config = dict(
    n_layer=9,
    normalize_top_k=True,
    routed_scale=1.0,
    init_std_router=0.0266,
    vocab_size=24604,
    norm='layernorm',
    seq_len=512,
    dataset='wikipedia_en',
)
Below are experts of layer 4 (counted from 0) of a mixture-of-experts language model. Rows are named router (the router's row for the expert), up (a neuron's input weights, with its number), down (a neuron's output weights, with its number) and show model dimensions 128-255. Each number is 50 + 10 x the weight over its row's rms, rounded and kept within 0 to 99.
After each expert's rows: "comes before" lists some tokens at least twice as common just after its tokens as in all text; "mostly gets" lists some tokens that are sent to it at least half of the time. This comes from a sample of Wikipedia text that the model never trained on. Tokens count by the router's weight.

# expert 40
router:65 58 65 42 45 35 49 57 57 47 51 57 47 48 48 50 53 57 65 48 45 54 38 76 33 51 48 59 56 44 36 49 48 63 57 50 54 55 42 32 52 43 48 63 52 48 38 46 46 44 64 54 72 61 56 54 43 35 41 64 50 46 64 50 35 50 29 51 40 52 35 53 54 56 52 44 42 52 51 52 39 51 69 46 59 45 47 71 50 51 36 43 60 40 50 51 44 54 54 49 52 48 50 45 49 62 59 56 58 30 65 56 50 55 59 43 40 69 64 31 57 50 45 54 46 44 53 60
up0:51 47 50 59 46 61 40 38 60 52 41 57 43 52 57 46 65 63 60 35 41 49 29 48 43 47 63 46 66 39 47 55 64 44 52 39 47 53 34 28 44 48 40 33 51 43 53 31 48 26 43 52 51 43 46 59 47 43 36 48 37 54 59 49 50 64 60 59 35 43 51 55 27 54 55 48 43 57 62 58 37 45 56 42 57 47 51 59 53 45 48 40 37 66 55 43 61 50 42 54 51 54 42 38 42 41 24 61 42 57 48 62 56 42 43 47 47 54 41 45 35 48 59 44 45 48 39 56
down0:76 44 54 46 60 45 44 58 47 63 34 59 48 48 50 55 72 66 34 73 55 58 40 51 59 61 53 33 52 35 47 35 61 41 41 50 58 67 44 38 54 56 49 47 61 47 43 54 51 36 52 58 45 56 47 56 54 33 51 51 41 40 52 60 60 61 67 60 40 61 39 55 36 65 43 31 63 50 45 53 49 37 64 39 56 35 33 36 48 46 56 40 45 47 62 53 46 46 47 43 67 55 48 42 75 45 34 45 55 64 43 52 47 47 57 51 45 59 44 48 45 53 40 58 70 74 35 35
comes before: "\n", " of", "-", "In", "The", " for"
mostly gets: " Coordinates:", " Density:", " Position:", " 0", " (G", " (J"

# expert 75
router:51 55 36 51 32 54 40 46 64 54 59 35 49 43 59 40 29 49 57 52 55 37 38 54 28 51 34 53 66 49 40 62 58 73 41 67 61 42 36 49 58 48 53 56 39 50 53 67 46 51 68 62 67 50 46 41 42 48 38 53 51 51 64 63 66 50 30 39 63 61 63 63 42 46 55 43 52 55 25 59 53 57 67 63 46 63 48 56 56 48 47 28 49 48 32 43 61 43 65 56 49 52 51 41 44 44 61 43 57 41 61 76 49 47 66 47 38 53 52 54 54 67 41 46 37 56 43 50
up0:42 57 54 51 62 38 66 43 51 30 54 37 42 57 30 49 37 39 54 50 53 64 68 51 53 35 50 34 29 41 46 43 25 52 47 67 49 47 73 63 59 55 73 49 51 57 61 43 63 72 30 45 28 44 66 59 46 51 45 64 55 28 38 50 58 54 64 63 44 44 42 28 47 33 30 50 45 70 37 63 57 71 45 50 64 37 54 33 62 41 57 57 52 50 29 40 53 55 46 44 33 51 53 48 55 43 42 58 60 45 43 35 44 40 58 62 54 43 46 45 42 44 72 67 50 50 45 48
down0:70 62 61 48 48 56 62 42 43 47 50 52 75 49 45 63 41 50 50 52 42 52 54 37 65 75 52 47 47 43 50 42 53 55 55 40 49 55 48 46 60 59 40 68 42 54 44 49 53 44 51 59 36 45 47 58 36 35 44 43 59 36 54 47 43 35 54 52 47 84 53 42 50 46 48 33 67 37 48 41 43 49 59 63 36 64 57 47 42 53 45 64 44 53 36 30 33 61 39 75 38 26 54 56 49 52 43 60 60 50 46 57 68 60 52 42 60 39 67 57 39 61 47 52 53 43 44 50
comes before: " the", " a", " his", " their", " this", " an"
mostly gets: " from", " in", "In", " In", " From", ":"

# expert 41
router:68 58 50 51 49 43 46 60 54 65 42 58 28 57 50 44 52 62 55 45 66 42 45 64 44 56 48 53 51 52 40 57 56 48 43 40 53 60 52 52 55 58 47 51 69 46 48 31 49 58 55 48 59 45 69 44 40 44 21 48 49 61 79 52 43 47 37 33 50 46 62 56 37 54 50 63 52 66 47 63 46 61 54 55 59 59 41 61 51 59 48 48 52 31 23 56 57 58 46 43 64 40 56 48 45 63 74 46 41 34 55 52 45 45 62 44 53 43 58 34 57 62 45 52 52 38 44 45
up0:43 60 55 46 38 38 48 65 52 52 56 42 55 62 65 61 40 43 53 56 55 50 61 52 44 44 56 44 44 56 49 48 32 56 46 54 57 50 64 50 64 45 42 59 37 17 74 24 37 65 53 24 50 48 42 58 51 37 51 49 36 62 60 58 52 61 64 51 42 34 49 58 61 59 64 42 50 55 63 63 62 54 65 54 78 50 42 51 56 44 56 69 53 51 56 50 36 47 27 30 56 41 47 53 39 43 58 65 40 46 48 50 27 58 61 57 54 48 43 66 46 39 46 43 65 27 38 36
down0:34 53 63 53 47 48 61 54 30 54 52 35 56 46 60 60 48 22 47 56 57 70 56 48 44 50 59 41 61 53 60 42 38 61 50 25 65 67 53 41 37 44 53 35 63 55 50 38 50 29 59 41 58 50 37 60 63 55 49 46 40 61 50 51 45 42 49 59 50 51 53 52 38 30 55 48 41 71 54 32 64 57 36 43 35 42 50 39 43 57 45 48 62 54 63 48 49 54 56 61 33 59 59 38 31 51 63 50 49 39 47 57 48 56 46 45 46 59 73 62 52 47 52 22 36 32 53 50
comes before: "\n", "-", "|", "The", "In", " The"
mostly gets: " Coordinates:", "ed.", " him.", " Density:", " it.", " them."

# expert 16
router:51 63 43 47 57 46 41 57 46 73 53 53 48 48 73 63 42 56 39 30 37 49 49 59 40 50 40 64 37 53 40 53 51 53 50 40 35 44 47 51 51 45 59 53 52 45 46 50 50 62 51 32 69 50 61 46 29 56 44 56 47 49 45 46 42 36 39 48 32 57 48 65 53 50 63 66 55 43 42 50 40 55 39 54 48 49 55 44 68 60 39 41 38 53 55 43 76 45 43 53 49 48 55 46 51 39 52 25 77 48 49 64 54 29 32 45 71 55 50 40 53 63 62 44 34 53 50 51
up0:53 41 52 67 52 40 50 33 36 35 50 31 45 48 64 74 50 41 55 58 50 50 58 41 57 61 41 60 63 73 55 53 58 43 38 49 56 46 50 40 44 39 41 50 42 47 54 54 61 37 54 63 77 61 39 51 50 55 60 42 52 46 39 60 61 54 53 62 43 45 42 47 55 40 59 49 48 33 66 45 51 47 42 47 73 59 38 55 41 68 40 66 45 50 42 50 58 41 47 51 58 45 50 54 33 50 48 50 49 37 56 45 51 48 41 56 68 47 64 49 51 38 38 72 46 52 49 40
down0:59 52 63 46 49 39 54 54 32 52 54 44 38 49 39 45 52 49 75 47 47 47 63 42 47 52 37 37 67 59 54 44 57 58 65 47 60 50 28 45 45 53 45 54 57 68 52 48 64 36 37 53 45 37 44 61 46 45 41 47 53 47 39 54 69 53 54 43 54 42 50 57 49 58 48 51 42 54 56 31 59 59 45 55 33 46 37 69 50 38 51 38 64 41 48 61 43 45 72 49 38 45 40 29 47 32 44 51 38 54 49 45 41 35 58 70 49 45 48 47 36 56 58 40 47 44 47 55
comes before: "\n", " ", " 0", " 1", " —", " 2"
mostly gets: " |", " 0;", " Density:", " JPN", " Yes", " 0.00"

# expert 73
router:54 66 44 51 50 44 49 75 42 44 51 47 34 54 60 59 50 60 41 52 49 40 46 68 59 49 45 60 52 37 44 41 46 60 65 60 53 62 39 40 58 53 60 66 67 60 43 46 49 50 47 48 46 38 70 51 37 60 41 56 57 48 46 53 31 47 42 40 63 68 55 62 52 30 61 49 51 49 52 35 47 47 37 48 69 44 46 43 61 34 41 36 51 46 40 55 36 52 51 51 47 46 53 53 56 57 49 38 50 44 58 50 55 30 69 54 37 39 51 47 63 56 60 54 40 43 58 51
up0:64 61 47 44 49 45 45 33 41 41 49 35 44 65 29 55 63 61 52 70 68 36 58 60 45 35 52 55 51 33 53 54 54 47 37 48 43 39 60 54 63 52 53 59 39 41 56 66 53 46 49 58 59 44 44 77 39 44 45 40 46 48 43 57 50 64 44 53 63 39 51 45 43 49 57 51 59 55 53 52 49 48 40 29 73 52 52 48 38 51 61 51 59 37 66 41 42 47 55 49 49 33 34 31 33 47 32 41 52 57 46 43 63 58 43 43 35 50 70 55 36 63 65 46 50 53 44 52
down0:52 61 48 44 40 44 65 29 46 48 49 45 55 45 44 35 64 45 49 53 43 59 59 53 56 56 51 55 47 29 36 38 59 62 29 53 53 57 53 49 50 60 48 68 46 48 55 52 57 55 41 30 58 39 46 50 52 33 31 39 41 42 53 54 54 39 40 41 51 51 54 52 66 36 55 54 54 44 38 54 41 39 66 49 35 53 64 54 40 43 63 68 24 53 66 27 40 59 46 50 42 45 41 57 39 57 57 62 67 51 31 42 57 46 55 63 62 41 64 50 58 63 50 53 44 55 36 52
comes before: "|", "-", " own", " first", " father", " work"
mostly gets: ";", "s;", " his", "\";", " DF", " MF"

# expert 20
router:57 58 42 46 48 35 41 54 41 61 49 43 51 54 61 66 53 64 41 36 54 61 46 53 42 46 47 61 33 53 31 46 60 50 46 57 37 57 49 43 60 62 49 56 58 45 45 52 50 53 60 58 60 56 41 50 47 40 39 48 61 52 50 42 54 51 35 27 45 74 34 67 66 28 61 44 52 52 46 43 50 69 60 55 51 56 32 71 54 58 45 46 37 29 52 61 58 66 58 51 60 53 49 42 44 40 46 45 56 53 61 62 57 57 52 40 45 46 63 45 52 53 58 43 36 49 46 49
up0:37 63 57 42 52 40 52 41 41 60 48 56 45 39 35 43 53 53 27 55 52 62 36 59 55 48 52 37 57 52 53 41 34 58 54 43 39 38 43 41 41 52 36 41 46 62 49 47 48 47 53 52 64 28 46 57 63 55 60 47 51 58 52 46 43 62 48 55 62 37 49 50 44 45 48 45 48 41 61 42 58 67 57 59 48 67 59 39 50 66 63 44 61 79 46 48 59 33 44 27 59 37 62 63 51 62 51 34 53 44 31 37 37 36 49 42 33 60 62 55 63 46 74 42 53 61 64 48
down0:43 56 41 34 46 52 40 45 43 43 49 56 49 53 54 50 50 49 44 59 62 30 60 61 47 43 60 45 51 45 40 49 63 52 60 57 55 72 38 37 48 30 48 42 51 53 46 47 35 56 32 52 32 51 61 51 56 47 56 45 41 46 38 57 42 58 38 61 54 51 51 53 54 38 55 74 63 47 63 66 47 49 68 64 67 33 43 45 48 53 41 63 57 43 47 57 46 44 49 55 42 36 66 51 47 38 39 57 55 58 30 58 45 36 37 48 35 55 51 46 65 48 45 38 36 58 39 61
comes before: "\n", " |", " ", " 0", " 1", " —"
mostly gets: "|---|---|---|---|---|---|", "–4;", " 1–1;", " Hapoel", " 1–2;", " 0;"

# expert 26
router:53 70 56 59 66 42 41 50 58 64 54 44 44 52 72 50 53 53 50 49 43 59 50 52 37 51 38 54 46 41 40 51 43 54 47 39 43 39 44 49 41 55 44 43 60 58 50 57 57 60 61 50 53 47 61 41 46 45 55 58 49 53 49 52 33 52 33 44 33 55 43 47 44 38 58 51 51 37 33 41 47 51 42 44 49 46 48 60 62 58 49 36 44 53 55 57 55 55 42 59 46 45 65 43 61 36 66 44 55 44 52 58 47 38 59 48 67 49 45 40 54 59 37 61 45 43 62 52
up0:42 49 46 45 60 36 48 45 54 38 38 47 39 53 57 68 60 39 49 48 66 49 37 55 61 52 49 41 55 68 47 49 42 62 56 60 44 38 62 48 52 56 62 51 38 49 52 57 54 53 56 47 58 44 34 46 42 51 36 52 64 53 58 40 47 75 61 46 52 33 56 42 34 49 54 49 48 35 44 44 58 47 43 40 61 55 42 65 71 46 45 53 56 43 51 55 43 48 53 52 36 56 57 66 48 54 50 63 33 50 51 28 44 34 38 34 51 69 47 55 28 47 55 51 40 50 46 56
down0:53 69 66 46 62 53 43 34 37 39 43 58 38 51 55 59 53 42 51 67 63 27 53 63 63 43 45 62 51 43 39 42 54 55 53 60 47 46 59 44 46 32 56 78 50 60 41 41 67 50 54 56 68 61 38 61 48 50 53 48 60 61 27 50 48 48 51 48 55 40 48 47 44 36 40 42 46 54 73 42 36 39 54 30 64 40 40 53 56 53 61 58 57 66 44 38 40 51 69 44 55 27 59 47 48 58 57 67 44 57 50 36 53 22 53 57 35 73 58 64 49 50 49 56 44 42 47 47
comes before: "\n", " ", " 0", " 1", " —", " 2"
mostly gets: " 2–1;", " 1–0;", " 1–1;", "–3;", " |", "–4;"

# expert 67
router:69 60 46 62 49 45 33 44 55 52 60 53 37 53 40 46 45 45 44 43 40 39 49 57 31 53 46 57 45 50 46 47 50 54 43 48 38 42 46 56 65 44 57 57 56 58 51 66 44 57 58 58 47 31 52 39 41 58 50 45 48 48 55 60 56 49 30 45 52 51 80 44 48 46 64 41 55 47 43 43 52 61 56 46 48 67 36 65 63 39 51 37 37 62 36 43 57 53 60 47 38 64 52 50 34 40 54 46 66 58 58 67 49 37 66 53 34 59 54 43 55 57 65 53 44 43 53 55
up0:54 44 47 48 56 46 49 42 45 47 32 53 44 56 52 58 46 62 41 72 53 50 45 55 42 50 46 61 67 60 44 27 45 49 26 65 50 59 53 58 47 46 39 41 67 52 58 41 48 65 56 39 42 64 66 18 37 68 46 46 47 45 38 38 49 50 50 51 53 43 49 36 75 61 39 43 52 49 54 38 43 49 48 66 42 51 57 47 78 54 63 53 59 54 50 37 54 35 54 53 36 42 55 67 50 52 40 43 57 42 47 60 49 41 49 51 59 53 45 58 51 60 53 51 63 54 64 54
down0:37 60 45 53 62 43 54 65 62 66 49 56 52 48 49 42 48 51 41 41 63 50 32 51 37 54 38 52 47 54 43 50 45 59 47 51 55 42 31 39 33 53 61 45 68 38 53 36 45 42 51 71 60 59 47 52 62 48 43 58 73 54 48 62 50 48 53 53 58 62 48 73 55 73 38 44 46 60 65 43 53 43 46 51 66 30 34 43 66 45 38 49 28 42 27 75 55 45 51 43 70 50 64 35 49 36 56 43 51 48 43 42 38 40 61 37 43 45 47 73 55 49 47 52 53 42 48 52
comes before: " the", " his", " December", " office", " September", " May"
mostly gets: " In", "In", " in", " From", " throughout", "From"